config.yaml
num_hidden_layers: 17
hidden_size: 128
n_experts: 16
experts_per_token: 2
d_expert: 64
d_shared_expert: 128
hidden_act: "squared_relu"
moe_layers: [1, 2, 3, 4, 5, 6, 7, 8, 9, 10, 11, 12, 13, 14, 15, 16]
n_empty_slots: 2
router_score: "softmax"
normalize_top_k: true
routed_scale: 1.0
balance_loss: 0.00208
balance_bias: false
init_std_router: 0.00727
lr_router: 0.00204
vocab_size: 6619
norm: "layernorm"
norm_eps: 1e-06
tie_word_embeddings: true
optimizer: "muon_variant"
learning_rate: 0.0104
max_grad_norm: 2.0
batch_tokens: 65536
max_seq_len: 1024
train_tokens: 498800000
max_steps: 7612
dataset: "wikipedia_en"
Below are experts of layer 3 (counted from 0) of a mixture-of-experts language model. Rows are named router (the router's row for the expert), down (a neuron's output weights, with its number) and show model dimensions 0-127. Each number is 128 + 24 x the weight over its row's rms, rounded and kept within 0 to 255. Numbers have three digits each.
Before each expert's rows: "comes before" lists some tokens at least twice as common just after its tokens as in all text. This comes from a sample of Wikipedia text that the model never trained on. Tokens count by the router's weight.

# expert 9
comes before: " | ", ",", ".", " |", ")", " and"
router:161149146085136124152131122112138116113130105116116145102134151146102122153115161113080153150145184113166114112119131136086135128082137143117116145098126112139082161105118163135131132107165117114172096154103094141105194109192095129125099124132172106106132102145120101123136106139128117108099150144147111123125148158107128136180115095114135161110161159135121066158106112123117147127139
down0:114144095153105146138091123111131079136111136101102123103132124127191154159127109124135099107123079144158146115119139123154093098151161162099133118117088138156122171144127134145132114130155166164070122129125113174167116131117096098127130121142124112176102141117144120122129182090114141108098111155142144143080149130127160150122133091165105126107128149134176106100103099137157132162121
down1:140110170151118139104133106115110182136123130150133082137124117079130163139141126154143145074107089187132130172100117151108129104134116124098193128168113134158146117136161114135109102130114126109099099143133178101116083148113116124138105107109123127123160103129168165134137167160116113135118150141136138122088151128100087088140112134141081141160136131089150141141126092162113139116120
down2:155121125123165157098121166154122108098120103121129167084134166181120192138113140163128114126172156136138136161097160096127129129142091127145118144134109161128146077115125144122141100110117116141140104102111153112113118145145181151112119175109127151074125129118098145140149120175118112135111125119095077136166155174114142125134076109106127114110126117112099117123131075111114142112138
down3:182113134105118152141143134126145175119107122123158169156102129129140148130123137138167142130170134065145150110118110111089106150086134147127146052121138115057127154115151146131124143149121106104129165128174180135119112138093084141175115159169160138119152096108132118110120108110116130141122091094143128091106122126127141098131139125129130127111116136162122131086109144165113115109142
down4:167131148165126118156090119141077096146166143093185116109131116169081130120141123128146119126134112112124151152113127134131108144137118124124117145074103162139102150112151160119103122128175167147129110165127123098112166059137142134148102107151098124170119141167160092117085103087128131111124119155100126112141126112145138112108115191099149120126111117116144099176138126133117155113135
down5:111102111108134099106143084139114105161159152119128112155090174120141135108123120151124102123126156150115163121140134102141110121133156135134132113148092153082162116114178131070159138121138156144155148119130160181183106164136103117098101108109106145120119115154131095124117159077137165157147134144110095094140136132126140104100168123140135128118161145150108101100137069120106160131091
down6:104095107110141107127123105139100137172139125112146113152134125135145160112110183118095156146088131134101143134151102109095124091166147099154122150132173097147199117145137118109088097144166108151113165136129123147132148154121147117127134165145085141097115129131181120127117104121126149073116158125087098135158119131143123061102154152112140154106152128147108084118118125160117130130122
down7:135116161127080119122163101126119131208121114102151119153090139126131116114126128158137135127200157129129129145173108140152137095084164090129094100130156117148138115099142110098147136131138161107160140167141167121132109115143087132134134120093090114149111095136143150135145146116115113105137133124177123138079127127083156137120099099121130086129146117124108130089175173147124123100119
down8:155137120145116152143117104106139086143161157114140166139146160133089114138115176141110163149164122075089169128109133098108152126103122116136127160150070140122159081135126142154130119142119156131132111125142125125099126148103137085128130168137114102137110141133101096154072144115093099135112086158105106108133147170134101140087133154120166174096136119127143128129121140070160130139151
down9:118149143099144117083110145120137112120118136153172155109175154133083107168164143142121079114064121110158091122121151126074112120104144156102156109130106141115090118119142135118138128107132116128120126136082133126105096111129183147135110121166109120175152119135164122112107138147148125129125154147102120153124122153111102127096088123121135175183143147137090163145148126173165109114117
down10:133129107184109169122090197148129137156127119133159169150084089134098097117098144119121147104142090117146103053156117143100140163118160138094114166132187122125148153110128148097125104123128167136157136084147152126136123130116136098097111155162142108109161137114135092142134102132101130147134102145097107162153141117126113131109106108131125119120106141119154118109138158109141101116161
down11:113116129091130167176152118128146110152142112096081128192101148116148119197095124124125145141119163122110157142105127130124148130130125104138123110134177114118139133131175103107122174121117144155097114174137161122133120113094146093149102122109123110126078169124110150119116136110114123119119117103106109126133179113169095133145140137093109116110095118141097144123182175087136159139104
down12:158142137145154142172112122120120143129140138142096148159073095150146124114119123095101140072151187096125124079139164104125154164128134107148127137097133129111121116167078097157110141139099161124168126098100150127110134111120107114118131171130111136140115132113127128121134122146077124119070164120157122111122164113158121119110117105104134159125120165137169167087175163098139125118127
down13:114144122092111099140162151125118141123121138114138123114136115104162135153127129156111110168145181075142099087136148148127106151126220130134181103125092137100143131123115110087102095132095133133171143137149124172134106183138125176091155146128147129087151110098096121136130142127095111126117095117124101127124126153108130113107146106096161143099128139115159127112107130114162147118167
down14:116114133076157153125138126145140126101116118152176067119135139127143132097154120157124084136092151117138117129109140141099106144143111142131104152118078148173087124135152155151151129092124121122140079093163146073136167160145122160094115113142153108145121132131178128159144149128158103162112143113138137158142135148057113107151129117111103088118148095143133153150091091127141122132120
down15:118128139182131116122145127179121119128090129118129140120139101171113174145151129142135107132135148128158162119141124158101150130143128133128086120120113114091131152121117150098110149095120128179105100088127127127130162077079112126107090137095116142148102089141120136138163173106127105163107085112106141138125140088125096103151177099151111181127089087136136163168145150154148131131123
down16:150167141147182133096126107122157109121072151141162143098138105090139095162110128143133119141119112125119087144137147130146148167167061158114166156103073170106123125129123155131137127133132132102144089134146141137149118093139165141134160122111130118138155149123092104115116101158126072156159154126115112096106087138111118143158124118123097122132143098110138090172093114115151143132149
down17:179098125167142137096095144105143139144125142132130136081136102115133157138111100137143122165089168154138117197179122159113116151143116137135133153150106118163143128116146128119077121155114126155084119094125148118141108132138159151106112143150124128164141090146115173135119134116087093154119161103112145090105119080087112106133136120175095152118115115136102144117156105120113133147077
down18:101133111208145149120104128110093146081120098097100114157137139091124120127134134123145115162140127107108124139092127127111139133109121101117143103123148116104107119146139112122132203126141138117103122144122140160164107120150139121173135133134199163170172133093096164087144107162135090120148135086120132126145101118143153122115084139153177146138131118139139134131111075135096113118133
down19:128156102155171102145198087157138135126154153083151168132106143134125139099145162137146128123143120060134105140137093081143138099166135128150136124145119126116095103140138096151122134152121101128148140114091144145136097095171099119129137097099130127114110109106095114110137113112185113106159127147175105120120136152180124156120100166128136116102093142133120102140102152151108099135148
down20:156148124123105116177105163127097149101109142141087165098113099127115107090134113121142124121129084133112168093100104106130124135179134145112151131139163129110174128115132108132153103143106136101121158111130105136154140068100141140154151153148173115122138149130102103157156111111101124132172201130147118159155119128125127114153150134109097126125134193105071090113144136128140118111118
down21:095148156124104105120165085093119138141117137131109130137095159104125124102156121132158107129126130154113121165102143160143127141141120144099110112150090110100064111107162154143142154127120142066179147128159128117101184122123107135139086106119111163134134132108138129106172156115156140093152104107121170115159136102142155125149195108138156127114119160168079116102139117119118108125126
down22:154124116139103126145166145128102111167106184140111146109143125143125123115106096124140174114148177130116131104096116140133138139129120115070113140117122133169152158134106108120119117160102174128136127108128149105135092074091153152105143126102131116082158127127142132135155113140101100119098102109162110156099151126179173178104107092115144123138118095161146147109178146089110096143139
down23:126117153073158134120137137108124104139099110135165120105114140080113156137108111126097117100066143158093113154155121175103146107155081156111163137112152138095106124160140177118139109137110109145101149131124143145103107101174132140145138089136177134134153146108131137127089166150139130178134147135147118123116116119093145119107132123142100163119118126108139121148077078138188149132132
down24:124118138119139146114095136115148124067117066136165096135113183120124132125166152111130111107124095135146117116157149096127111137164110149103140094144114139105111101137133148154161169132124115128109144161098154128127087103158136086115102116189148141118121138144094073147103161117117174147135119138126111128158114165158076155134099104128147125131119129143089174159158130110128149142099

# expert 7
comes before: "-", "The", "\n", "\n\n", "===", "|"
router:112115141108086112152131129130148130116122173121132126118128121128153156105112149165134128115092093157112134081145129107196122137170113141100133157133149152152120150109166120178175149143174156093097141122128134127104138120103072116112092142137090136119156135100125136155147141175098135111130061122103111140160119129106120101153097075102094150130163131121148127134116131105150142145103
down0:100133150144098111144121097133136126133092162120139143157108138153142154150131117105096126090124109141145104152119197149119158113106134123111110124155120106151096119139153190103113136123120082140123152128159209107113143158094116104100148093170138109141080157109122130157146149116109106150087093150112061121139123116131114119146154136129173117132132167140120162126128120112125114125091
down1:142143160162132146121150142132150113139064136082149145134107102155113130137103113120115148125169121114149136115141126095186113158105150166152112128157122127095121147156127101081096125133157183073134143112182098143088113127123153117088126127120100138098135086120150135127124129129130149119193129117124157118125132187101124125095087142106119104129105125139138099128135135089158109161129
down2:099161108179111139117114108117165103113114133124108116125112135127106116097164123110138118150105127100078074104102168130115107106139117127125158140150114118171122171105144141150132149135136130116131188123144155123133099211111177097143135120151072127141129169099153094100125157147138101123138148167147109139099145125146178121085095151159129098132124134119100131116130118144121135135104
down3:129135080110116107148106110161112164136065136131110148136102100104160099107121129142164125101100107128145097085142115103132156125117128119120147170131127091129116132145159153118124132131172138095132131106108130158136131166143121131131114137164135172111133168125120084113082118156128106138135109140155072100111123145137192106128117170140166108152115085133100165102166140149139113150174
down4:134107126168137132076106137113131150150119109130134093146151128150123142123121104123159086105138139121116135123180088121109114087106124147128115101151150133087122125186091191162112139122091144158124130093118113123097077078131136128119139133118105138155138130172103153136096137108127106149139147107144150138178127131102166093107142083155135136097160150146170172128098165141143115122127
down5:178111102124129138111121184069090110177142147137105173121127114139106167099138109142104133093122104128155139143158140153126144164108120170135123128120170113094169112092121101148154165110118129161103139104124144120148074126130167127132133099130142167135120085106119097121124128135072132142097104089143126128160152146097118134121072118105135135124145115098155138125140145126141175143139
down6:099095143167168102145136085080114102127119147129134138170113154098144123083125136101144155109161134108084069140081137149139126107156149131141167142112118112114105121147180109142127137145113160129097118103164146116140141164146135135114105145177140115130084129130128143129133153126137108118143134144095072104136127151172088147084133097147142134127138152125121134176142120090150087133100
down7:133113105106123166116153130107119097139159104127109141162127134144142114139162117070144133126172095135131141169133125110152118074094134145115095163109148117182110124155096119108127134132112146160139167107170106134111180126105161121134142157122146103150105094145104125120136134140107068131156113058157113117126138193098127118097145165125129111131094131094117111146136132100145136149145
down8:070156173115090097177104140114158119115085184107152121148140094143118150123123115090154118134089135181112141151145146152121151151128087135098104139140141111139125153168140161120158160165142113142145097079137113126144134153114144128116074113143125140152132102110141133140116110155117143136129074120130146153141118111136092112125115153108104155114134106072157134125106137113125166116082
down9:078140131147113138123140144130126154148091157108134165136154134132113194123132165176104173085094162136071099069123113122140104105136143097124137135150148109136131128141159098106140133145152106112087106137147156140141103116112148100138061149100114117149157116172150154098125160111117175155136104126143134133092130085137111139140119143131105123098112159109144120125093158121130115145125
down10:183099116142115144139123074131099130164142139136114088110144150111126129158094112058122146108135107112134127121142132158128121120147178109102161121107196127098148154164135129131130111117110125116157125172193126130106143101129165129139134160163137124118148168140119136107125121108120117122104132136081118132120105138130108061114121116107161135109102114170128161092165114115162136093130
down11:090118122079115128144155138099137102165111119131177137128177152126120104172145116132117097104101121140125093091156081150142126094140124094111129124110050101096103122166091144135160123127131092106148107098115115144127109124174135142159119115156139155153093124100154126115101145173145138150114161177105138165158166166132143126103152135150133128101145138113104115147131139138142124120111
down12:130141093137145131118089102101170137162103130130106150104137115068114147121103122141119139095114133146127107121088087139109143150118194142141135106149091109078130116152140158132088120144162118167113101084166164153154062160174118129114127119176119133116143133149131147165141144112102110164122116127128118155111123113111134140091115141128102123121175152130147157116116160126118155094147
down13:096146131084134097152139135092147118099144098125170123114152132150115119168143152115140141095089117096114104104133114132094134122131120102097173153127153122153104104119129147159135181152141146102088151100153133104114089119122128179142114079150161155102133083099089104145109159168105152165146097119100112135163132147124131152101114164128108131120168161115153129129140120170141149127096
down14:117142145129101149081152137113158166118122117113174106094133119131120138103127122105143142112152133127119127132148172133054112148166155106126138138118131152156111110111157131144115098142100102143151089155140157123120089067129134110128115125147141121064119152148180129128128123135092105138143166092080150142120177118124156165119098133097132172111126144124179135141121090099148141124105
down15:136139110136131106123123134096133143154141162151111132142092139129126133147140068148105111196122116157171140155128157090102121150148129124145122097109134172142127113100128117111163078128131138094095133112120170064088119152137140141133114128135107160109115108117162046109151121125139141121108150133130100110143141115123190122131096181125142124133123116154139110114161106165100144104148
down16:110120137119157114138120137180121132128137127127138155146139166108091120073143144108116081144096108144126107102081117147122114084169120112144144127092101142124183163138101146119142151190127131183171144138133108107111143109155156158140158134131108121144097119118132114106112129125091148113112117121121142141104141136123070121120102138121151138091109119162159197111150088135134085153122
down17:126166110097147135110141172146151163134115161108121134107114105136136117140114103152088126123150151123121176107117092111132113112088104179173135156119170151151095100122142167088125087150131089185129073094151148105113092175136154120119176099121128128130094085103128126112145150161156125151095149119138146111121121096161117138121126117156120132115144114162146133133131113143122102095108
down18:141152169132166126117103131087101120098142146126134163114113133112073171116133128143122145111136131107100121132100167121170137118143157100130162150141120142152130143127175110094120106092163114104130141124133154167091125064100079149151114120077110129119111160149134104128136141145167138168123128106122128099159120113103196149151117128106136114144195105095142117136120101111139130114110
down19:129154157088088133119105131101115090085112159190149107142160127123129135161146110145102153126075128119130125164162100092114154073129112144130150153121180122110121124146129131125168124120129118139106100127116093104124107156165141126136122139131165181162129135164145106077079142142117107174146125107133099117155123119104116138133154104095125114138159137109107136123091146148114178148102
down20:118082106184147138104132117104130126096134095083119146136112094117124100100112144119116119147089134151141136140127120107068120101085169096101134164107121144179153127152149136165109115181153181164149153102110119151117107135105188133086131117113088162127131158118099142155145128123146122154158157132155123134103141156111103105137122109121137117092112113116112140140142126125177152145133
down21:130144106121122135174152113105133156158135073125144078152133063170145116097096124120128130108124159085139135175130105113116134136138096162128148095102085151146164137101141117153170187130104115126147122103117121134133134133107120128149103143119145096131120114138141135101161145133094157155152153108105086177142148133122131099122131122132097136096175152095160124088103144136087147122150
down22:143136178122155147105126138120131105171151131141118124143122140150108130123086128138148133128159106130154156192144121133145102128134101149132131128103103108099155149144122075081158128116131142091113155115145113167090120144119123130130159075094113171126093138085115104158112127148170122148099097136096121145140130104137114120118153144161110133183137119117125120144166081102153137096057
down23:166111132141117180109137161155151120121158121143088120144084082128140136083100109161077134115102183149166117143114117139144098130146111150105139177136101117133126131134140133087079094112100146120116125110126136156117147093183149134132178128152134108140129126141149130096133169123107110141153174122096106129112119137151107161139094149091114118104137146083112123128093105169142135129149
down24:114124071099116133157119133122119153088144127096109118105099175154153151174138142183172091124102107108133110089120116121132069115135095113098118178162135099135141126101138117148120155114135153149111122146146133090171121104086148132109142163086128157115151170142153086114104169103117125112154107129131163127188152142125139131125169104141112122152119108131102129127133146117126146135124

# expert 14
comes before: "1", "2", "0", "3", "4", "5"
router:094152129153102095128103083180128122120123111165159107118108140083123102120113128131158119113112098146101175124118096162153132106163108154128087133069137136122135097175123136105125101150114134087123145148144166154162120142158152151137143063105101148099125151143103138111112132087100127146122157157124132125119116140085104100134153148143179114127123116121152165130112097155163120120149
down0:152095102126145090156149183142127133132147131094142085084106119127126129084118106106122115128110133113128120124094141098154126168131161099126136146112108163155150137149152136097130100101161139143168152120154111141145133136114126120135111136132136075139201132105122123139173136163178167132108155135068141103115105165127134122089111130145086136138135120132135086101092137179132131104104
down1:145095123165115099153126139119122068124135122113088086124155158108126137119137137109154090158078144109075105106166135130137119143137173111142103145114132150146186147145134107116137119087150143161122101145108128142103101138103153120135126123149104151144092132114170144167084135139175104151132115146095153120125164178149139095112124101161100168094144154132132132094100119122097136142131
down2:140132115116111096134122118136153137166097144080166097089157168148097110136081128153142111133134158127117125145111125111116112135147095164148124161117110130140124092161123142125112144137125189136113153187130162167132063131095125119114162121093130137072151127126153137122109113107157128153124137140097119120109046119124171122088124137127160143100133129164125166114125128119124102145132
down3:090102135166161170112142133126096118188163143182168141138121140132134119131103155119140150176114102155128104087162132130140108170128160129129134155119162103106143110120107135119146138117148098080123134113131146104094143114134105098100134117121135131145137087123130110127181108177137132131107158104120175113099119135154097103095071137123084116113112138141085146142143129101167105134104
down4:114095143110136130176114082163123133084125153128174091125149140124163123082135112196101137132120138134082111157149149106142119149125122125132146125108159145097123141128117131136137088142150103134082143147111117160133114138128143131136145151131116164138123152126123095161137139153125123187118100117128165097116171116111157116071121101138091111170123141118151142159082098124118072099105
down5:123133167104119140154156111109084097137155105119117141115096119108158154150152140116139147124139118081115117100114114134147132084188132073142159142207107118156121118121117142122153153114120076068154149114161136148136160089129116119124114144143155127119149109118107093130120115111109126151167103155128158140152100122137083146140169113110145100135130094113133160129153080103146150146127
down6:128122120144121120105116163142118142117165133181108108119131175114097102138116104065122123161166122134139157106109112100133124143121113179140096155144149099130087086130127085101124098132138150174152131172164119174106120137085131102131146139119131159119124135125160118121147104125118139108122103141152144109106176154103122083080172152124180131089153141149117117127149093141117129101123
down7:121135103138103100120130105122133142094126115111103119164158109118110132104120169158129128175128104110149157128144119128175116134141135105186116083115116134132100145125117179142149113132132148079092135107156137168116141144114136152106099082170142095143143123159118120109129129089136083118122136092100143120145110101101192108138148156143167072177135133127125164134119096156164104121127
down8:142120073098122163138115125150140081113112087179122137124133173147124142177129131094138111119107083111102093144127176140126178119129087085124099143093126142093167144152097091088156168141129163125137138155128147098129158150101155159135112136125095097120124137113142133137137119148115096149124096087149175173151170116124129128150107126145122129122099105100127128142130135119105143132153
down9:135127105135101112154170117119067146080106131108137099114093089113109148150113066145149103112134114115122156136141105173176143176150146118085142113147184117138158095118156120127108105145120107152103152125152154137114127162176146146113113106098149179135136159113111149115104143127113131168096107136099123117147115127123099131170145142113123139144153126096133142145140142100159112097092
down10:141120145175118126175108185105150117120109136096133176110130104112148134161123124155124098105117147130102117132149149152133098097138121148064136156167126168160132119119149127109077111138109088140144088092108119084151097114132113149108136131134118101107142154072148112144120138134127155161151122120102162146170090121137138155118110099173149103115106119125118132096166170129150107111148
down11:108119086137129059153140123158135161102115149121113108116178160125088109141111134155085115127121169188120122092195135146105125159108101180128123136124116136127127144139142093095110099171133143090125165129131145122136179137159139130124105111133116139112084144146153146130152137117128156104157124128123157114143121105096106143177094130098141127088163115135136128105124107125107099133093
down12:121158097149143119147160183146171168107138140156134099101123161093133140107080109143172130133161083089140113118094145163167076164127115134125092137096165130122147099097152094131175103110111135158120113116142122115130132135126168100148124111147099110112119115115103102128125123130128134166159141150085121087107155157114170124136101109128134141165145098146119164127111121133127148092099
down13:160132097108127110107168153143112105119147107143071093145143151119100137084160106122139145149148123127133108102166147121122101106139111140142138093094127136112112164150097162120164096123158134122126128119128186120151109130110147146133120141091096127170128141162147121097070158149161108121140126087116100122143153131140125089128115117121125067185116158169118098147141157114171101153128
down14:038089124115104120103113110142110099122132127132147105131144112127099147095139117128114115147117168057103162130113117154164132164146114098118130171135106092115136147179134138120100174183118151123097116139131180129116122100130121140154147110129120136116127132138106132140097095174125170124142142118151129120159093124130156152140095105184122161114150137163125113127099154106129114135126
down15:101111126147148097128114127118104151166116105086131182112103113160146116147130128151091106190152113166122145148131133139127111149112075151140118121098133171160132128105146149079130147156129114177113087145153137063160138131141135101120137093108082097097139109106134149084116101131127131084098137114115129146163117115142103144129119128137153124144117152139152172160166112136153108150110
down16:134115136127138127085137114103145149131136140176119147135132104105124178058123115106172148165131138115116157126153084145128164117145136135105106133118094126133150116126144194077093126182149090150118118150113120115101107143129143108113094131143103071082114106139170111079139120124137137121123158157130119131116126117126114163148170115120085136129115102165131176096146139134142147145143
down17:116151138095120103114146111122141092121171135147106119148110099127100095113118114099133132129152123133137159142183113078099143112143097143137095186170129086136116157171143140139115103129111156123119142153113145141092092131139143115112138142149167114142176118161071089146148146158100156133136110156162084153126174125105150100140117106144073120144155129110100168133102119132124115114112
down18:119105109145130121139123158177149143150136114139118190120148151138130093126105164126117137159211174094144122134100113113135140109139133094090131112138115155097132115139125117124087138109141101134107119112123080138120157099108143093097149174113103126110091116110126129090162145132075130146118146172123066151117117142098126101143125149140182135144112138172108156111133149110148141126124
down19:138179105125100102138144137096156119185120112109068137114153111118156151148125133099161138161132171155147131136117136132128113147111146153125141122181121115132124104134131087100152116164131122119127136139119139140088149118112130099102100148103097119118143118116099103103128087146136128113120141146082108155120107157123128154163121076103094152126109146193145140086122153122176182085133
down20:111095123135096185136097167123135154094123157152130064113160113127121087112117096148110138137093122080149129133112143132125127111115121155090118128113122149087144159179122091116113125158126127119132137167128144134160141161154162094091099155129089132125104127189142140132132139125121113131136138162145110154159178102084099085114147143100105173138160121104147131145120130146095128125143
down21:170108134088110153107145118142152128118136109138110094106151119094160119122187138178145125120120132154122169143161149112099118167174109097113150100149133152103126135133140114093140135113132087107122148121132134107114139166101109143113117153168134095124107133111131126106084165106179120098180149180148142130109100119092133120145151120113151143123150135112095149149154128093081093120084
down22:134110112118088128129152124114095130090129132126132134147122139106151149056137131127109122107126140139149075139152145110143130130110113173127076152115127083109122148101128129112102127157162129177153146126091154119160084096160141124128141132161094138117101174145109098145160151110158081134116149120170093121100140135150138142123112160165170130171137129127119094160123159101103156083127
down23:115103149147107099110131077087143140119142148140171106146154123128101136076095130137128100133136163114093101114141143124116125147093141155120116168165085120146166117123137150149158148125133113131119070112130120160117110141123137154133173136109151173132152142134138113103097095145131145075192151111132096148122106202086111123129102109094141129120133111143140145138131125116171125093142
down24:112128139126130123175148100130136127136147147103140131190109126097147153131114161161148115154106074134117157059180105143161105134140141138169131123155173099143112113092083096134146120125097086120114155154133131132110137154059105078151157149146082140137132120134120115123114130136125155131155115087139130094117117108116136091138104110147139124141092117114108139133156155106160151133153

# expert 12
comes before: " | ", "\n", ".", "–", " |", "; "
router:162114161102114188162143107093092074126177132134117130119109107136120120082141113120157129057130083127112173132096143154130110108123156093092147089151155154161118134166168159120105133120119122132140158124091107134155104127138113135128135123133178153135152106112138140142107120133123138134120137154143104153131159099118106165094154084097136152120116126125166126123152097106133146097154
down0:144145124123120092077148102120143109110153126084139101110122129123148158166126101144071121128123114111171128098120183110131107088100130122127176171132098164116095151143109162150141131097145146140132151131131145136138148099154142141072133084099143125069088100067123130156122136099152130114122118162111140134145123112151148098149115138160117137119128150167149118141170123130117166154123
down1:127118116102142121131120186138171149075117163117108111127172135128132111104149153157138166136068123124096145107142133151146094138124155098150101131148128125117103158149110107116118115105112155141110108131132117098126093119148159138078142119144108116148141137166164126112143132140107118114105101115144112132140157166142112170055098141158142122156115158138136137120146169079164090086092
down2:085131138119075108170100114079094175102129161124117135137122152107136115084081110110102127161134123149085161129143135128108132132100107106077112115104158110161171119120118159112138137186123168134118163158129120110136112145162158123127160092189106103141144134126126151138096130139140129163144146149086144136092128133162134123095126109169163130123108117105154137114123125105119146115153
down3:138130169155115088122130151174128140172112140120150138160147106134157164161114113129133118113160113146143131075081125060167118133123156119125125170142150164141129129127128109091132165118116106130081151115120158149149097101124151167150082089126105139106159137125137118097108139101152138137134110135113111149164151103081162064130122064110133115119125129121120132129134130134132110095118
down4:071108121124139151129106133143125130105142127142164115146151121095168143147157151110142155148120128139109084133081112102161139121106118144144123135121126096104099101140144125090134139091149124116153121097147142107122053143125156127138187110125121149134112111151108085156109167128104142141100105094121110145160123158154129150131114105138166120124214149151107143091152085150142108114146
down5:155094162085130143130132117111063101131159140131171138112137154093132109145130164106114107112121175101101148115136133107117171102141132123094127087142126132173123120124114157135114138119093091161166095133147160130118103132126152156129126095134158146154082134157139111132112088091160077129130153103107110128139131174139120093165098149150135165134111168132156161107099125103150122142109
down6:122165133094136134152102151117094110102145124118149096123123144091133145147128144105117164123121091149104122115113133150133108126146103087158170151173084111123090113115111127114125131100130109131074152142143151196134138107118165152170077142128140110144120072117145092141129154119171178182139133141108126135101133145096162129160111117081117141124120163163117147111131115112131096145129
down7:094166101121165154176102142121145071117145125171069127144088123105152109149121116114122132120141101069164113132138119138141168149132131102099152141157124131119107113097139173114141118129148125123107127109167162146120182064145114135125117132148135156144106177115126119101127106127103110134133109175134107160112154154107107111117120109121132123115140111141095119125134103139151191158092
down8:118110115140129156182134142121155133145150154106127128118120081087119157140154113124123111146192099120143073114138129129173138106161139118134125172102161095124142089141157168095095098117138144124164149122131111106115119115135140151112104142149133153148140123132177103107147092129122139113116099129075146171109134083126128099167116121171150109099104125121158136073149121133113120077135
down9:102127142132163138127145147150112128134125129156120121117123136114126148135116142168108125111139118135154062115170104110092169130124094109136081116166117119119089151165101096091152148157126115087142079143114112123130197154098115140098099126105134105146127123180137116103165134146119111138126128124183119126100139134142122193136061146124150182126135126131111124120122089117148126152129
down10:111102145142107122157145148119130113100080119139177115117146139101134149122106080137101134109108163145139131124139141148125111087112113196183123136177086126133096163131123119130143165126186150103143093144091150139125137152152091150137095124154116144095126095110095136146155115139179106127092127115147159124114165096113122085172103136100123127126143108158110119137123132090128122109155
down11:113162115149120115116171090160121137116147125144120141107097125108133124111159103126103136170127154113079122123110163153142148082110086127138200110162168102133111149163113169110121104109118106114147109138097125180132105158131150122131123179129142172126114123146139089176118131111155115143124099111127155137145143149100121081122143095102138116121072108114159083160107133124119149121144
down12:102125133180116100140102142101147129087114157119114108120136121140123163156155108146112106115178121109154136149093119140121157146110140090146097127120111154114095089124155139148156147109098090090122105151151147141156115152103131130106077152127100102130128142072139163112134151122073150169131131151085088117158102155126110083147149162118165138171128161163138125147134118155140125116107
down13:114093149116141111121149112100147125098109145124125137090173154097098131093172123146144100114142145120072107104155131135065129116101150108138154104171127133105174180095154109158132112131139142104117150132134122140114131082151126102125149135138150125120117131155158141110131155131149155097161134120145139185096102076114101082116105114135141136117155117154138119137180182117153109113127
down14:130103144163155105140140150160105136149129114136108170146152145113128107058119145120108137105133148105128098114120126105103118103156103124145123154121125113112167120141097139139124134097124123134176119103123127131140149145111158133091119100161086162155093125143117130127071097086155123101112143161072128170176130142111144121218136098096117133143131142116123162098126125152141165112136
down15:120138123151161123092080070088129090142154140163112084154110133156098150134124145145133120128132107090123118171119098125137149116120155113121166107080162120111160115092108140143123129187135174156127136129190151116070139124147116116116100147166157103146122115093149129117174145142126134101125145114143136124138123138094161090145134100130122155132083113117151121136094117105128160129148
down16:156139092074108129112148121153124120180130149159103088140133137153161143070115105082116145138142168115132105121173154157097134140081163174154130140135121118144143120137122065125107125110154132123099083117140120137126127101177125135099125131116154137082124128102097113147133143077127094140112147127142171124140161164164106117098114144115153132125149114157108138155127100138139088132137
down17:076140160113187132123131114113065151105159138107104146097141089133127099122144156117124112168151106124106152127101080155153125104163116128121151125170152124102149081163116128105136161143123128138157144092145173098133116091122158157130151158135125122136165121077130138120099122117134123088140138102129095121152139121119114115140181144187128092121126101142125079124154147128128128110130
down18:110128138097153127112117124085111122113180126164161127131148156113154126078132076077151106171115139103067130121111119144103121093142119156126127083171136143111144142147110129124143108162137091130173157137078128123156108123128128091134128121148126117105119129128137103106132153123131152168143151126169118163129117118116123171131077149095168112156123165167131118123112133147126078171118
down19:142138114111156104142166134102168095143185122131133165114098097101142126141150123086144094130102100147167121128091150166090129175097133115134147131093114110159100112107101138088128152096150093152083103090150108117138132143166143131139112118152126157161101118139121076102146098144157084149132164121118113127118143138089131153140140111172132141133160147129111137120145164109131171108119
down20:130114110106110096109124193089145149121156120108141094111146160130134101089121094157130129131126107110146121111138135139156127119128090164161114146161099165106147147174131123138117106167110127136134091143104176124082110139130127135135122115090096079141123136169154117125116112179140109165120165157151062136119115135081121133144123114151129145133166108135154077134120144101126149104166
down21:120165114149112153116083149117109168109089135108104152129128143129145096100095150156135126147048166146115156128139105158088096108146129137110109149124131098123150156143166138162127138114124145122156155126100137150118103144119168140128121135170145125125110176116117152100103165132067142128122111133138155111132119120156147135080100138114073122134126177130089126157110140175116089112124
down22:134086137119143140136154117137103174127105104095128137142109154108098147165146129096132091083127159147130092124163124133124132154155112134149136141154119149125167166158128121140080135139112123108133095106157131116089121097108104105142124135113168111110122136107087161141100072076115105128172132126140169094155173156119093135169167133172102134095146117165103141150134145119103109125136
down23:112108121138090118128155131163130101114081094164162186128142112152143154105126156130127127133134142139134111133153090119144124097094132150179147132149153111106095099132092122128121096145128145141112089088141169161133091106157130073135154106130144132092125174123113106142102120143133147151091152129136092138084140108129162121112117137113127132168113150158151158119118119176146066147099
down24:090084129107116139150102107138090111124123122149127126134141117149172157148121123106126125099141129113140137176141145177127088133127142125111152157128114117146116119148134150137102106150134114090130153083105114125109100161116135103159134114167162175170139170151123105073139117156113103124169150112081138127126154111181179150111146104104138065119151123097117150128099127149117080115120